python train.py --moe_layers=[2, 3, 4, 5, 6, 7, 8, 9, 10, 11, 12] --router_score="sigmoid" --balance_loss=0.0106 --optimizer="muon_variant" --warmup_steps=74 --schedule="wsd" --train_tokens=956800000 --steps=7300 --dataset="wikipedia_en"
Below are experts of layer 10 (counted from 0) of a mixture-of-experts language model. Rows are named router (the router's row for the expert) and show model dimensions 0-111. Each number is 500 + 25 x the weight over its row's rms, rounded and kept within 0 to 999. Numbers have three digits each.
After each expert's rows: "mostly gets" lists some tokens that are sent to it at least half of the time; "gets" lists some tokens that make up at least twice as much of what it gets as of all text. This comes from a sample of Wikipedia text that the model never trained on. Tokens count by the router's weight.

# expert 2
router:475506519475467492489471525532531511481479474530470527508487527525511467524471524489534507469522497470519521477472472477467525521483516526524465527477525530463475530523529478527471472480499519527527471488469524488487471527501535495524518474470479469480530475469528477472471511518485528507487520474477474528477479476470531470486521495483
mostly gets: " details", " Majority", ")\n", " LINEAR", " |\n", " Spacewatch"
gets: " ", " |\n", "\n", ")\n", ")", "0"

# expert 7
router:471492525475474491482473527531524519482474472525475527511478527527514473530473530497532514473527515479519523473473477476470527526490517525527473524475523529475480526524527474531477475481496528525524470488473528475475478524494529480526527471473476475474526475473526470471473517519482527523471515472475470529477473469475524474493528486469
mostly gets: "*\n", " KSA", " ±%", " tick", " UEFA"
gets: " ", " |", "\n", " (", "|", " |\n"

# expert 5
router:477481526476474503480469528528531517474475479527471529523473532534516478522474525496522522473527512482525522473474472478472521529497521529533476522474527524473475527525527478527472467490501529531527474479471533484482467529495528479529527477474475474474525481474530478465472523511484529529475514475477475531471469474472526472499521490477
mostly gets: " Animalia", " congressional", "IND"
gets: " ", "\n", " (", " |\n", "-", "–"

# expert 10
router:473485521471469501487465529527530506481475474531476527510489535533517471529471525499524509473530490484518515476478471475468529528500517526529471521475527523472483532520531479526465468478506519529526468491469534482479475532494536487526520476469473470469525470470527473466475523520496528518478513471476473526467471476481524472504520485477
mostly gets: ".\"\n\n", "\".\n\n", ".\n\n", " Directed"
gets: ".", ".\n\n", " ", " (", "|", " he"

# expert 35
router:476491524473474494477466529527529506468483473530471528507492530524505473522469529491516514473536512499511521468471475479474525529496519524529471519479527528471488531511527470529471464473495524533532465485469528478472473529506533487520529469472473478478530479464531477472478516521467529523482507477471466532478467480472532469504518502471
mostly gets: " Insecta", "Following", " refused"
gets: " in", ",", " was", " In", "In", " that"

# expert 52
router:474489522463471486476476533519523508469484470519467532504499532521504477524465543502513510472525510484509510474468485479480515539494510512521474520476522524474486533506531484529466472491501531526529465488464517489487470527514531488512521466481462478484537485474527494473483519510494525514474514471470483519466474481477533470495513502489
mostly gets: " should", " raise", " it's", " takes", " getting", " Informal"
gets: " to", " was", " of", " were", " are", " is"

# expert 0
router:477494528472472494486471528531527516480478475526474532518485533529506474523471532488526508473526507479519508474475478472470521532502515528520471526474527525472478527525528467532473473481494530528528477484473530481477473527498533477523526471468474471479527478472529476468472515516482528517476522471474474525475470473475528470493514489464
mostly gets: " MF", " Spacewatch", " Majority", " details", " politician", " LINEAR"
gets: " ", " |\n", "\n", ")\n", ")", "0"

# expert 9
router:476490521466470503480467532532526503482473472527470530511481533533516475519467526496524517478520501489517522476476483483476528528494523523535472530467528528473471529527529478523467470481495516533528469489469522482480472529501530479521527467466479484477528473469525471472472517525497531523484519477475473531471482475477527471509511500482
mostly gets: " ago", "Gls", "CEST"
gets: " |", "6", "0", "4", "3", "9"

# expert 1
router:472496523470479497479471524526533513482485480531477526513490531521504474523470531494523508474515516478510521472480479469473525528494503529527470520467522529468478528517526478518472476482499523530519467489472529473499478522491533488519522470470473475478529482469518473468470516515473530514474511471471475519471475474475529469490519500469
mostly gets: "°N", "°E", " MF", " Majority", " details", " |\n"
gets: " ", " |\n", "\n", ")\n", "%", ")"

# expert 6
router:474503516472470501488471532532532510477474470529475526515487532523508478529473532498535509471522500476514522471472470469471518530494521523528471528471521527466473525527525479521474472482507527527524470498466527480473473529499533484524528465463469477477530476471529478468471517517496527513478510472475475520478467478476527467501516489482
mostly gets: "Gls", "*\n", " Animalia", "CEST", " Occupation"
gets: " |", " ", "\n", "|", " |\n", "0"